config = dict(
    d_model=160,
    d_shared_expert=128,
    lr_router=0.00142,
)
Below are experts of layer 2 (counted from 0) of a mixture-of-experts language model. Rows are named down (a neuron's output weights, with its number) and show model dimensions 0-159. Each number is 500 + 25 x the weight over its row's rms, rounded and kept within 0 to 999. Numbers have three digits each.
Before each expert's rows: a language model's description of what the expert responds to. This comes from a sample of Wikipedia text that the model never trained on.

# expert 19
Word-continuation pieces. Second pieces of ordinary and proper words after an initial letter, such as ental in rental, anka in Lanka, my in Emmy.
down1:524513506525529473551454489499513485505472513461443519521481494484489495545530486484492538499471456504498505526502494468512487474487493485508501473481476496502552505519528538488486550489534506513526519522461536474531501518451489484514457499478515467519488501475489498489487566494475518493506507521534537494510515497539484493469514490547478511434489489491457546507476535529510486484526543471500447536521532462487471527528479503490496493464500497533482508540504529482488472473477502
down2:503484518536542486464538512500507504502532524496528504531509477524463509495487504511475493446514528485520474490505525511516495469499481477462509482476490435508505523488516477521507536490509496540501494477481489518548505458537477470484496489446524449493502486536481459481477517491465477522480492493484495450528482505472498508511469501483546473547459484469542488556475490517493522488543503453474485496493562488494493490500523487546495515516500500450459512456494477513496456476489478
down3:484478468495482474515536487498540497473504487488448487482543484535530466530483537509521537549478471558462464462473514480497498485497485482533510500491553517493513476530521518515486513521490508514446480496468499550508476559510508494533507513505532512505503500496490518442486477463465523518494506499486484438517505464457480504505449495504474532485527484527527505510509533517533491488537460496500500493493526498502493490472536561480502521506479519474494544469512509461492465509517491
down4:509478453514483529483487496522532549504512520484520524522509488473482514495514471474527488527525532502532515503486490489512470509493475486529465521526493509512466473490465447506489517502481537511510541496541486485502478487497533516477529515542515502434535502500444513550500497508455503514480488482525500464471526494496532519493500465480518561437521504517504554461478461518492516505467492473532470495538516538467497508529467489483454524500494495481510510458521497542469504528466518
down5:487498495507494523500536488521522531503460484503475495447496515503486508480512519520479466480535471528497493489507566497500489512520504539559495490534505474502498455503528464465502491503488464509470505436535497452508517497498507540494498486516488546510532512529492451472523491510492516501499498515495486475518491432549533447506507488467483491542497469511519434532502492502467532480485481546478477506514518515500528497511553501467509497501556493495513487455502473511511499538466531
down6:500470491487492460505497514510532495492492456524501520505497459501537496560501566494558476476476487545509499478462480466477527525485514498472530490456512495464503520549527544476497503463515516510531501539475506485489477488461522535488555497523494502481447543485476532486462535485486519456473511484469475473452512452539508441475517500497481501492500475490516520468483468489510510488486488482479460517455515490489509510512493540513484505495486518540503486509480498475531499492476492
down7:465472526485504512485493486521528527543509464514510529465482488539532526521510466489525484515470515488461506493486491501477481514535542494450465511523528513516503512473479524468523511452493496473510474478508509528470484541519473487499507541518474512451488494472504495470505455492517532488520470504478494500479525511533528477474514453452505481443451494482461511529530528513532505504519476473506500508439511527515502471505537517512556507492462494530513502493554529511465464480470518
down8:474488535469527568488499544535504501475501512481516465503498497489557497509521506528509500508531522520497505456528528487484481488531509493520491500491481493473433494503461471485495489535548479516469511515511505525481481570482504538466474471532505516528485505495484499499514500500527526487517472499514500498494490480564517515461528529544459498441509512478462473529546534498483521458479524497503484540503505548513503495468531531493484495471504482450513504547532515497527495491482529
down9:489471471473506469542557476539535482488528561459522513490487472487506490520518525555536479498545489494470535494515485531516495510508514443472497512528497521502499486546520519444477504514477509512540546477475511496524470505525490509475568501516502493515544518481512502426471515492500462524527524520535483464501479468465534453514516536511477506490507479509503511509508497500481498467479470501500484492514503472484501492523460475512504501477506506511463462537482521497514522532528497
down10:491502485517470513515482483527492514508542474511506483512529505542476483497496521479533485534503504540558506493478489472456535510528489483440482533505512469487493509503486523506494521469479493488492523482454432476489487513523509538516460534513514504452503504475501491507494506467488456499516515513498514497457509458458442469492504481508508509520504465499467504504499492512502506500525499549492488458462515527509457504525550502471568455541530479512565533501486515495545490485497500
down11:519504474492478481511471515514462480544485542484508522457486538469505524500521490476503515527515487505544506541450478493503476482492529506563542562528473517535491530465500491514479502438477489485500457503495483526463487517495510519494471462537514490554477534488465533508458470538497526489510515466471536486517492523500509478478469530486476514470507533510495491522465452512533508470486516520481516512488500521496511514499512533495489473471519459500475486459490521540507513503471546
down12:496531559485471473481529493491481489530503511514503507501554501452546519520472495482490476490494497517510491485497502524491512531494437503503526449464463491469544512495526491503520496518479518495499486492487471486490483515454512448555477496511462458481515513502477478506511505542492442515526526502490557483489538490519489511523552476525495518518509509488485517504492464509504508472489521462447538490485517529509515465434489520488512526484454510508519547524525510532466525488532485
down13:466472468484477483492471438487507507476537483484496467465490538494485487522526462511501522527439452512519502489516486482529497517465548490509513482451514459463485494514484494495562519492541501461505477493491492484473526483504481470474499468525505520459503519487530508511509515517510485454477494506490479494491488502466517461490527534520540493480517526474514483509521534542491560454484529553504505510472490561534495476458504513504482513530534524507510466516522485462514491504468493

# expert 14
Head nouns. Common and proper nouns ending a noun phrase after the or his, such as film, Party, songs, season, University.
down1:534470497508488442498511517517495507501501526504477495469509541448513465480457492495505503504510498512479491467479493527549480485534471488468528539522465545475486458516472540487494485456517521491527510483484505519471537456464527475510518507507519515465477491474481513473535510474500486544482499462515519503486520506556477527559520502531483480530541523486476486477486448478526482467496507480475533478505521520477525495492496466499472520490445459504496521461450491488493531527517487
down2:545504525498462516484531468517508494469518484489497530439459530503477505478508476468491460488488514518491516502475464479515494490515508498465544520503513495514500473493510477478501469520489509496516540469457533507505475532481532547486508493500525463462475498479512539479458529516421466454492491484456498517494497509471483535487521486494491496508494477504522494475436497518522481518548451505491485481485524484512505484537492533536499501427488540488491520521483500511432492502515481
down3:488522505480543525525476525449550449527506515510513487534525460506461534525501475487515503474517473466507487490485506507463516500511465481536475461510483480518493481475545511512454458477497513537487520492486485485503460492524505556501543500498498479491523517490503538440489490527517481512557480520504504473472485466486459508509485451520489522503501500489544531499522508549462488523504540474490477537505469488521535502489487500489506526535444526533517547471490518503514466487511493
down4:520526475537511546489483527500530471506442460491512478482468495515448504524487496492522496501440525528509542479500494494512498538461460481484474485458528546484478553483545497483492516516503498495515516509515498474486492506521529491503457483546508478479500512454481518482480511546481459486485515474466473462472503488525486497515507464510507477455454487469477452545501480526468478496486536520509524497512515510500501490539490489481445480474483482499486503509473464509477496567479499
down5:479506504520531528546468490544509499465497468470533540480530479537528468534471499495514439526481504513509507538462503519533483520549464471484493532506511484498547524505553450493512518526542520541495477497532512507513486516513460510543476543512501484519503492490550524534509486492523539479493495517510517483488477453511482513497520528428496483451452506468503515512518506482509483479515495556527511480474518529507479514476470503511474499516539509525482494481501524494506499480489478
down6:475508503532505497547487523522506523514529525516471481502546513517472504495498472504474480469535477497515507505469503540509586481495482510480495507511454445485485482528482487495483470523531536464484526505516494525509546492533509509491484476532469498458520504549570503519470525461521530480527547520524470465515478505520524484523508490510560503507529495522499504486475469530505476501561503520476481513482516478497482506511490504499469473552523506474490480484521483492540496466544510
down7:511483519524509481482519530506491478466466544467536516497499495537518488517488477467479505510490463452521437457486496509478490525489487469502520472511553516488535471529481500466528521506532503511529537520507476483463500525490451508511496491523496523474544487511461497477437521519498482462491527483503489487483507518480491506525467497423496543527493470462536475507447520455493511526463470486467475527497503529525464497472519549494496482475490496512491498522513524512523505538496480
down8:470522471538491496505525535505488534535509478535491490487517482567478529493504528487444501483541520509524495528462480550488531523516496496469514485555495531572491477444494524510469524499536526512495485538488498508504503524465491496490511514499500455519517471533474490543503499478515498465537505479505538497528514553541496500496503487480498469503494539505510506455502512454533530501466492486497504518528560457489496528513506469491546493488490514527474488495521516479457512513471499
down9:454472485464503522517509508486501524468506484504531469490468552517497487481538486528509505528492528502471466555515501495480481527477576505492482558481487491491518489509496520499528571477450470477472497507488523497484477532489515496529475532493454494481531497507484512470489473486500560511535472500523483445529517517488539521466506511479476486503457502502492528451544500491469498477470503499490460507502482508489496514499465539507535478504507513510559507483500502484544494540524509
down10:475431504514500510471480492481471528491521531531494462514516511516514488479492491512506510449514530479484448487548499497507515486516485452496509530515513457513525455550487467447511476540497495510519494513484499496479491468513458504513487533512452480522479518503491513522462475511475516469516518521506494492502534485506501474476436490582513522504539519481517442476497459526466469508515468524470480521475501462497481531505484504490506500506473530447458527512494512490471495478484488
down11:451502488459478451488529516518455507484459513470481486510495515472513486505502540540503505498441493469504482505466546512518546444523491483499496479490520497508521510475512499514489537456477478511504509476562557550509473466519460491493507445545473515519477497512469511474474443512515522505497515506556540511502516504485506491521480495481525474499469513502487537529487538518497509510481496509493468497492474494477481472490484495486446494497515479517563481472454524495503470492497499
down12:499506521477487531508504504511547517484514473498495499486496499491504506442480516470475499506511498512545488541503482524447495529516506545490526518497539524506515495486540487497512512493498512570541490473509507511500539465498453465516505537513445457498479517486494472501466522512461484515531522501510586508503479460537539478511555497546462490535493492542496507469459499474490496489464500517557507520487503474517472523474497469479466512506501519459534499531509487489472502519490505
down13:526495527492460520465548494489526529502597516530503454539483560497472513524541488480486518490509503517492502486496538497517500531469516493477517493481478527465489547508503519502456491472530483491435511495484482515492501452507507508511494516500490491460533483499513477491523484517479487450532483500513549474502532505487508482452473540448536502504502517541509506469508510486520552497489468513488507529529497515537538504489490500526505464518456513519472528484523522503470510506517522

# expert 10
Name-internal syllables. Syllable pieces right after a capital initial in names and words, such as ow in Soweto, ang in Sangli, und in Sunday.
down0:448479518494504509515512486487511517469492475507491494472501459497496501500520511455466475466476540527521516443504496489474507482541491495492504474532525493522493517510520437515554515531518512469488474500469516526470479493505475526444490495490478481493481493463482507516517453530503463508492501507510511536551556506535479476491538496502561518494475490513517486528515457521454466552529518488542505546501454510514508500466523491513519481462530517515490467510524484483505448530496507
down1:523525490509502459546506487507503510526458482483513517498474486524502466502548479521505456510500492514494535485528479501496517505496503473515487498490516517506424450503520508485531488488475497464501493479490494486500497492509534484454513432520481479536507469484527519465478509449467519513471504530551502512510533544466502505562532458504537497483527505482482524514500481552500502486516530493495458428499505475515497493476499508509523504489475551524509494482532519512508481558475548
down2:506431507520458490490508479441532518530480543471480496478521500533482504520483504500520521489536455510515481467531491503480501530480480499490505502475457513518549475503513515470508506474539519492437508520510472504525497492500471475455512509524504505486486518525506502486519514469468491467542500501494501478501500505539509477488554428482512500529487476506524519468538511552509515533495481523551530476499465522498488534500499487499502472487551524532572500472469473503528494515485503
down3:558473486529513517484453488554492489514505467497520535464519513497506487471529512512511501497482517490507483474489499470502468501479481506506523468519511517542485494528484513514513496476522503492540537506481496569522536509522471489493483567514505502490532493460507520445474490498449486453513487504493450509516481533507524536562507515495511526473520507466526474532514529509462497512493506527477587548503499547494498504496488476524517481494490484494442485493519483481483485507481465
down4:515496499498511514503423471527484496507523506500484468533505479457486440498575470486483515514500509495484545480534505494500514480485426537504508522512523513484444483468509504495479474484471499484492496524480460539472502519538504541493512533490503517513487525478496435503485523489512479467536498505509552504505464491491497486504508529527490467520514547512496483517479504502482538501483501528555477492526494491500497529480463531529529554539501533500516470513530462485515530518517497
down5:503489531492495474494515490482497490515503476516528451494485513491530500517531466484496505477482505451531530532561550496456537509493540509536529509473523482509495501467452500466548496502508513551515501524493472498511506511502520528512524518491505490537480533521524492480484504500500450471499459497479451509463514489494461504520476556488560502514487514529492496534499484504539525487506500542508506503516474529523543525475465491498511528476487475552482490541476466484508510579496518
down6:515500489493508480515546496532542476485470486500495552498512483478458489527451538418525505487508501522515493613471539453456523479495484496512496522501501494502522520492513489514519489479510488481482466510490512483490452488508472499486499512479520518497464494524486515540486480511486516487507464506535498529499502482490494565480565493465510497533459500489496517506507439466479556514506501535486525494465465507513480494531503507498502483518495506493513522511483512484485518484544496
down7:547475466516466493493525513486520490496496500495525522524469496532484493484500570496468463484522575550509520482491527539528544494496462543513492525499492521493500491511503502503511498514501505530487489510483442498522532516521503546475486505492494544525492490513517482513522490459453463523557482507543504538520539489536476493487483520521498539534541501526489531526526505487505487470531468490523525523472486508483512510533533520478527488501519507520496469545505471484471488552455522
down8:483493470510514527475520512486496539487475486484497498490484484477487513523470555508479520512557489454526492505472486515421490518434546466480486494474490489495507501498515502467473468505529528493525548517491530471465513476468489496479501473509508492532525507486512530472434460506510482512555511476501477477523523494522522496501507522540524465517487499493482478537550498519459511475494492549520496508462507508522459490518512515513554507490475557515491504492518531514535479517472473
down9:521502469498503491485527531508530472545480541531507486502461442522484511505505459517479512521505523491517483437527498518503531503469457493509465549524517508489523517465487491512514493534546492501476506473494524497461504531466470488541523491510532453491469506537465457499483530459520501505479493456531530558464482529478502469493499486486500531494504522501537556451498472495511517483464548463542510517493500495552514497479519482475516500499484490495542511471497529485483512491512514
down10:512509500510496467533491490490468528504453515512469504471569472487458457562496466519514521512487531471532487522499539497466466459474509487480498494478485470550522521520464521500493475486499490480461474522463482501505535501485507514486506545534476571474461499493487495559500508495508488460541491523516457477471489505517520526502526489515533492545487494533514524492457487508535475478500502537507508452514480471504518470476465507449511494504487516480495486483506532492507508519468514
down11:465483503484484508493505493554496538455519487565474509509497482475461540528472459474537519529504515467484508493473518504524496507532493526477510457498539502499536529517518516522491510496515503495517519518483444511505481499490502478459497443477487501492476529461444486466501480501519550479484550510446495508505463502513471444525482515466516492498495522472504497527520503487553454515492490483506492490484468500482472503502531462524478483467531515548517502454505501487530473506493454
down12:514478514494494517490488500487490525504520530539513478517473505513474508482536520557510488475538483458506490507445458517481500480506476470440490496500491457506469510473523497528509498468518493543474540470484481497540502485533527500466508480482516483493508515499453501540504527504467502500586478521480512561511471470488508494529491534500491497477513477485501452476503437489512487509455494479512500483467509465484526503512532500445496490527481499519516511492533486528540537550504536

# expert 29
Asian name syllables. Vowel-heavy pieces inside non-European names and places, especially Malay, South Asian, Slavic, such as ah, ai, ić, istan.
down0:491497459486477477538497560502489498502505517494550485494520508522511489504521475500472536478519525513483514564500512519504484477447489531512489553513538451519528477525506499487559463516516510527485531523474493483548525477475525513497498518466462485468482490546501523455481484504498534477503484508481497457459544492488502539481509489561490486479517463452546473498492509484541535507506501487499551505498462497468458490512523512518517519497501507470518516493488469498467528491477474
down1:457515537451547461488506522502486470462491508490479529489507548492515450456477520468537513476470554481470504564530482534495520515505515502513511492461520504524524492491468545499519487481508541482519517508538483497502468452522510509457510527495471536483487474453491484503493511484477482499493463493480498530528521464479497487473483477462494500529518476529462515455504496452501516521515481511493540485505492484533481475567538491493510502488476503469504496483529490507491517535456517
down2:514488524531505535510480517501489470485516497523495494481519510494511473457464491501485484537454492513451494504503526504509482497489500545514518549459509530502467518488521555511526530465492489526556519494483490479494468485511503491511515514542503542490531513481409508518525481438500517572479502506488484496525456519486481487512522496545520495480449484512501481519469496482486512486526541512552513517492477552487508534437494502511440493514525498492508495498500492481510490470506483
down3:496522498531459482524500508527464465522495486505504489495471520444541516508488476504494448449509501497482495505500495505491501510492497498529490512464481530495518518527522491516493453498497520441466522507513510521504477517513477549535538532445500471519510483511467479494499473496485513500490499528450518576485485499479550448485514528524510553496484515507500504506475527551510461540461513499457493496525482519526550522454490523490456528478495509504481471508498517510519515464542468
down4:543505550531561528467507509509495506512493462464508531476499531485522472498514460544532501542518506471544526483464496517500474496516518520472447480488501502479497512463493503467496505514480505525467518512498454509499517558491497499448492535501517485476486513461504539476526497500490482494521553503467509478487480527500497497502532522506522523485524528467518490483466483551509538500510463556504458507532489501471497487461531497492526493513494504558507484505535504482440523468475471
down5:492474527472512510565508487457470487513488549538484510474494521503511524440468525530503506546514501486523460518497520523525476506527534492532487506525518488523485489486492525522511493516445486488509464519489509475477499500494518513521517460412514492510498530529464546467457520489547506515445521462476477452482491499454503520495496533513483492488523520494500492459542482493507494523449507504511486488501500500486484479481425505492496487488534514491495502513494479474478453487513491
down6:480461524504525454526516503474503461497458531493502484501490513510456517507508481469484506478504484513541462454503520504504507542514505462513546497522488481487474447496482533507491507493526494457518529488471496506502510510509509536497495537494484483493503505522501481514535450485535493522483497542521474528513513522524485486493522539518523448480468488537537425489510504524449492471469494526518540501465499464484507512476490533508506475465539535455527492533443536494491504540461517
down7:499504497502484471529496488531467524461509547491519499508554475517520523545468510538513510502536473489523478487460488522524521493523480462504513524490484484456486503490483498516504514487469499475492507451535504478495516468505512511464482530561534513452486506532506483461481543498478546454545532545468521462524457479517503478487535516496530474506538492507518440508474510495490523448509510515506464502519521527513538457479496513493516538504472523528489517508494499536521545489489513
down8:499522483470536519489478525509523485505493505517484493482491479536467502537508473459522486480550477515509564519506520507518531456521477515543522544491528498500490499484436483484526499509453485532503519478509525512503540523492483480480490542538490513517519481483471466480473514472484502486522528489476524515528519497520497464470558488512527465505500511477475494510518478502485467459508512529451528500472521515516503458483542545535552530525479466482545492479511526486506511481471554
down9:469512510504546546554486524498495470513441488495508477478522511495516535451518478546518484514482498532517463439526516484543492499499473534531539497496480489469494438465502494521544526504454471481479506472490479483496479451490516497491486543455482488498466494507512477522511530464483444508487495525520462514480516495500475484505491499471498478533481506473499540460513512485524473478543514506527523511468526515530488487463504527507498555496490488535472495482509472467511511518486527
down10:530495486499492462499509505484494498519501471492520488531460513527510504465509511477488536455485502496486459492479530456467508550461487492536491536491493471482534542485476527489455532529477551495485500548494480529492502511538480487509501440498508531479507581455498486486468482491516455495512502493538504483519472521501488481483526520460450489496442499507494520536520461510484516483521483480484503532525468501484517497524557478530483530476518487548500484490456510493496522499470518
down11:485465429502488515542538538506507520464495516510543441482512484529470541498481482486480489506530506484485500504532532527531476462464487541466511519488506481527536499488493522513535514499492528468540511485469473472532492477497498535514512522488473482455553514509548531497467484449502534439479499496499480491519504475534530485502498525521503504481508498487512479466536475476526491505473469518523498477493505478480513510499529534476541493479495532523507514482495496495542479482439456
down12:509514518471507495522488479497491450476469561510510542487453517482478501469535482509514513496505489496445457474522543505549498486504527456494487522501481497493515538496451487465504512525473529525509484464482522467538485473504489512564523475462497536508517501532525468464499504516493477530495516520511489499494512526497479503478556506531498515562508511508483503516529474499448512501497505505534422482518503494532499504523530504523556484449514523466473500493511481510522497492483526

# expert 28
Closing brackets and symbols. Closing parentheses, braces and brackets, plus degree and percent signs, as in (disambiguation), (2016), and coordinates like 84°.
down1:507506538500513532490511488494487470478485509524567488528472532492491517485478521530485511512480518539512489455463482490490484486477435472515522470470513487461489508503513533541535455501535525449509488500482479522460505565502479461508485493483530493466514471494478512569484466533505475496516531526510508458516469498482530539514478504522506472486473480474469514542438517464492496511476494521513480505493499492455513468539506504491512457487523480472525502487507536519508524485523485
down2:496468494502497487463458479519494519512518476500482500468479477514488502466484508517471553499487449501511490506517489512487497494483510486452506506542499528504531522545519526511502470499480521533470536505528515473511535478528459454478489525498541489494511534542438504537497499530506555510449448530508482477502480466512490482485531417475521509499502488463497525481493519497486496446477510513543511524501535458507463468493541547507495530482482504491501486487498520485478465530510499
down3:513479546484474496493502545516521511492459485548500513444515480482511514533509508511515510497483508519531526508500485496522485520505496483502539490515519512513497508478467513505506500523529498483511496475501498494452526522517472493513502471513518451531536523532534515506493502442499488515490440547476503528511470529552521532516497517536547552493500520530541456529523457522506456475477512515469489510536519459505497466493524514522504478536516494512485459481546520496481557533443497
down4:514486500557517554480532518491497464514472527463463537515502516514497499504509465465448470507478540522476541510509474495479475481498525489475461522479465481510475501481536493478514469505467510482478477532477500538570491533503510542488502495489496513497480507502502504506508504503477484515532513482453530490470455506535462526451516501475526511503492520530483496535467509489482545515518526524501518512500472508505482496520530502546560518450503535473487538526508500539531528523472533
down5:456503526497558459480508506487492503506490497475481497523483480513487506523485523504447473491508505504478510522474475523494532523500591503475460531466478500482519545506556481488472490496492519491487508512542496467516519502528453494513516510493456517471501458477485481510487470510536493473491485472527511498521522450466533491512512512488538486483446451477497495532464486514490493519471435537485516482511467480493522463507507503532518509478516489447480482509521478470490467497466461
down6:497481461512559528467523512482538466496489528496481481510505497497489550510543515494524487486475529538519491457507501496512531493494496532511523495533504513493496490545493455526498518481517504521523459476476531479542491517557457514464563455495475503516534486475505503509497469501502513488531490532506506505450551510500520508521489510456505490497501437522510502517518540493474526505498549512518464477468457457507516480478482496496502517507510549520498548524546526517522505481478463
down7:516481516476536498478549481486536510499481531476488511504495497493436482454526515530506460525453521456520498496527490537496481490474506484526518536538515486499504496517481501492508477538540472505468498485462449528479495481537507464482468556550498471449505476468522486485490483517504492521496481523475427493472556485470502504473476504479490516494522475545521476531471513485523475456524473493498487518472481512505516467505476483483504457484541515519495474516511515488487511471513465
down8:471518500507515512453503502488528486501500498515510485483475476528481509486501511491451510447490536540512508485564530496533514580490481491518532489439507476479501448477477545503483508511488539499569493529485457492510504494531462499446471508515500455494483484528547504517510506500532492448513503527501465517498472487544494516509466492495479511516484480466513479484471527513526486491512510520519483512517493481500509495530496518563496504468511493504438481525501518504471443494502501
down9:490494537497505527496452516520513460461482516540530493463475458534451512518470472497478472475530446477464530484502495484473506504521500474499542485493491503498514485549510477506524538491513502501507551482504483474513499526497479513504492451540501479514513469467470487515498534468472501471522504515497520534469526489506554523477499520519499467508547472497550530475531480511499519486512491470499520539519468515555503532481446518494492556524480527468527470539505470491507490503527490
down10:507514495495506525521478498511508509496487525490508491533511525518513488455513477497517509575514471540490468502485495490505517477537503454480492510519525537497512501488449499503478542528494504545495463502464507541502506567481523480527479466507476475488511467495516534533558562483499540518446504542493555512521522506501492496518518497478471522512524456521509555508494516529472522508484479461498534467473484497498489467493494510538513489476538480536471519493470495479517518553515486
down11:518530534488507520506519510508507449514478481512523504472527500478501494512483467496528505487478495476498487516505501498506539556518508500501456509520463488527465514517470462548489495505561502519497505523500507486510486508448512476506515474533481529472463489485451543515487573484499462473543515537442528535448503449512481510511519483470526512463497476551497511496556490479518481525498468484493476467514487482561508503489493511527485522507492481503483533495518475529461522484471501
down12:480457534532475521458483484470508540512551500481479504519468491506515489506496496537501502490522456525503516530486527520478495516536530512481498504543546484495508487475482503494509490525558479496504496504450503484513534485482501494509548517469496501517447490446526476542495486498507503475497463504493519468517517451478517509510445515492499488536469518532489493525519475490562463539443509501529499510492528466516518523463495494513537468530474523505498532465481484450442483504510492
down13:493488510429529490474495554487508499499531501551466554512490537503522479500433516511487474535482477516531446521501525519467504476472508529500539496505544526476472486498504526482490501462486515540473492585518531506504452505497484485501492506496507480501449490490478526502521479476536494474495486511497483531498501486512496489543542481495514477471492520477485485467483492487516537517459495514502511496500502544472501470469469479508522486580492470506512527535494508504499507473512521

# expert 30
Participles and verb forms. Past participles and verbs after was, is, he, such as used, known, released, influenced, developed, built.
down0:486484509479485494530481514487439490535526508478522475470477453515509512553471525479517518493469532455489510504501472520545514512522478508500485495451520529466506512467456501499508502473494479516502473499476479539506501536487492470544490515534523506479497456445492532507517482481468530533495481498501511518522528514499485454518475514522514553463491521500502518552486475474494574526495529503484502532503469531490515502538485533546546502520494472467474486530449516493500511500526514
down1:517544493497478563507480503498524541468540515468523451484487494508506487531523461480531513465435516512493517499524491486524481514486493499456484510484466503451523505493492488506517515535506502496557514495483464501525490497521512523531564528520492514501443484542505489519523541504479543490443521502494479488476518500507539517475538512492519576515524499509523496518506535503487476520452509522513497475546497489497524519499536519510498482468533495508510510525546462495515500525476529
down2:505530516514509548461519501543557519483535489513483511508531467456494490512530522500517495543457501469521500477473462494497518495517486504488483564518490548486494560532498531511541471520580506543484491493510477528469539508451485458485513527494530453540474498474520448517482511506502479511510508506522481540507526521502518475486511474499512467527525457486520521508477516517491488498549526488529499511466527513515485510508506524540510506496478533503495487488492469481459490513515505
down3:543492469475463506507498480485528502502513520557512496491445506482501494493515483487527501454456486474490511512520492508511501465501539467480516503523519540465494496467528481518519493533468472482501510483505447528467523526454518475524498526510520525468506493530533468504497467464492492509522542502534449517443484513502538463536484526476477525484463477522481499503495502467500526467520495480509529494524481471480539478532470492552471514499490459507522564456506507477522496524518467
down4:488523499443485523510543519480535507480467513537485508535536435507532516526520481511501483504492512510453523531517509471488500481509449525508480516505530489523481496567503533458505501496532532470486502477527515539520509542525490546478483554502521482494520452536536511488496497524485487503550480474498523499513564492489506499480491488518534467485466507510491513537487496497512488443497511477522515516510463491511539491523482474457503515497563486493497471536467489508496528516479519
down5:538519498466527506460542527474459507519510500474517435546511489499495486507499502461481496468527501514533490470532479532529526520449491508479465505458496509515517480511508478505489445512499515510496487457506494542531510541462476480539504450498517473527508458449535479511577477528486481448542475488519471508509541446500490532521481501489534500490493486471480480501522516495520456527515475494510496498478518532495491524484528479515493513499496497485467490514483485460506506516526477
down6:504498510460490452489488443494523451517506541544481503488490540495510486527525490528534516549468498457528491477499474496495506490523484542528547499472509515486528494503515507501508496509461447481530491501473511515517478538509507562498510539485474514477496514555493520479532473512488521485518459496475494512517512483465457503510558497527521536478476515506484522546507541464521525492479499499533526493498492517474503505527460518524530533539521526507463467468549502454502510492494486
down7:506527494465509540458497469499479533522465524535533554486438502478493471523504541470479487477493502505475502487533511549456461505484524502507481519501491501519511463517489553534482498501480545485553471472492487490442486542523499513473515517477528489523526509502539479515470456486502470480493481531490474498487531546457486511511519540548482514491513497507497478516476510476508512469523476478505516454488534514486481469500522510534521530539473504516531514468490506488484448480485499
down8:479518499482511488482506482514499478492525511539487463493511481505488552496499499514504520492507499540484494525467521534508510451506485496508519459536498497473469445490476508515498493520536537503540510505509475494494503543485491476512448526494520518522452494506534494496490476522460526451495530552541433509548462536480474521510533513482494515520430490476539528490485515551521470507488508496495490527551517522496497472503536546476483492530530507463482527523514512496463506515479539
down9:499485467533524475533513521436507513498520500498452501441481504543467524481485503464529498467528454526505486472461489502510503517495517516528480487490561501505494530500486540486508472528481506456492509503476467517488466495507486495476528476537500487514497510497438503502485496482522538508476517489508451531511527497516460499518495511516519553467489471488480536488523498491492498442518490504523505523468442524462554459500532459504496476484548531455516480496495490487469494495532490
down10:499533486456495511492421525488500474514495477529502559526510517507491475497463551518457501538533469504485480527534458461458483475492491503512460491481434500483485493536488456451463541476480510475455457531514510461508490519505478485517512469542482495472511477529508487468515517490519501484511488534514506531486504537449496478476500470490481501501487529508463504524508495527515495488470451501495502472516484479522480494530481518517528462504481525513523470516489492527517505496472540
down11:500531494505501483508524495519428496526500524464495476507495484533526508503478519490488469465501475484515476515497490477505478506512511518506461495470511463478555524511496511435502530515482532473497468524528473526541497502524478450497517498490571513501478539475458514508541525500512479495499484523523536499507508562496493491507509504520467493533504475489525516489501524525487431528471488441453524496517489479508525508508469502446441496515478466456480473516481509505482492478539513
down12:487520479508533519518462499506468490488525511483481486526481454536496489533504486540499503500445496506449483465490523516505501476468505517464468493483486486522524535469548461484507482476488531473512498473477493530547473479497510590477489527502509502470554489466538513458464484542483446485472504529469471516521514487467513527485532499495482481542496454479478500500481503488480523457535525497519525520489513463473516475486526512506492474532497532500486491512551463507509508496496482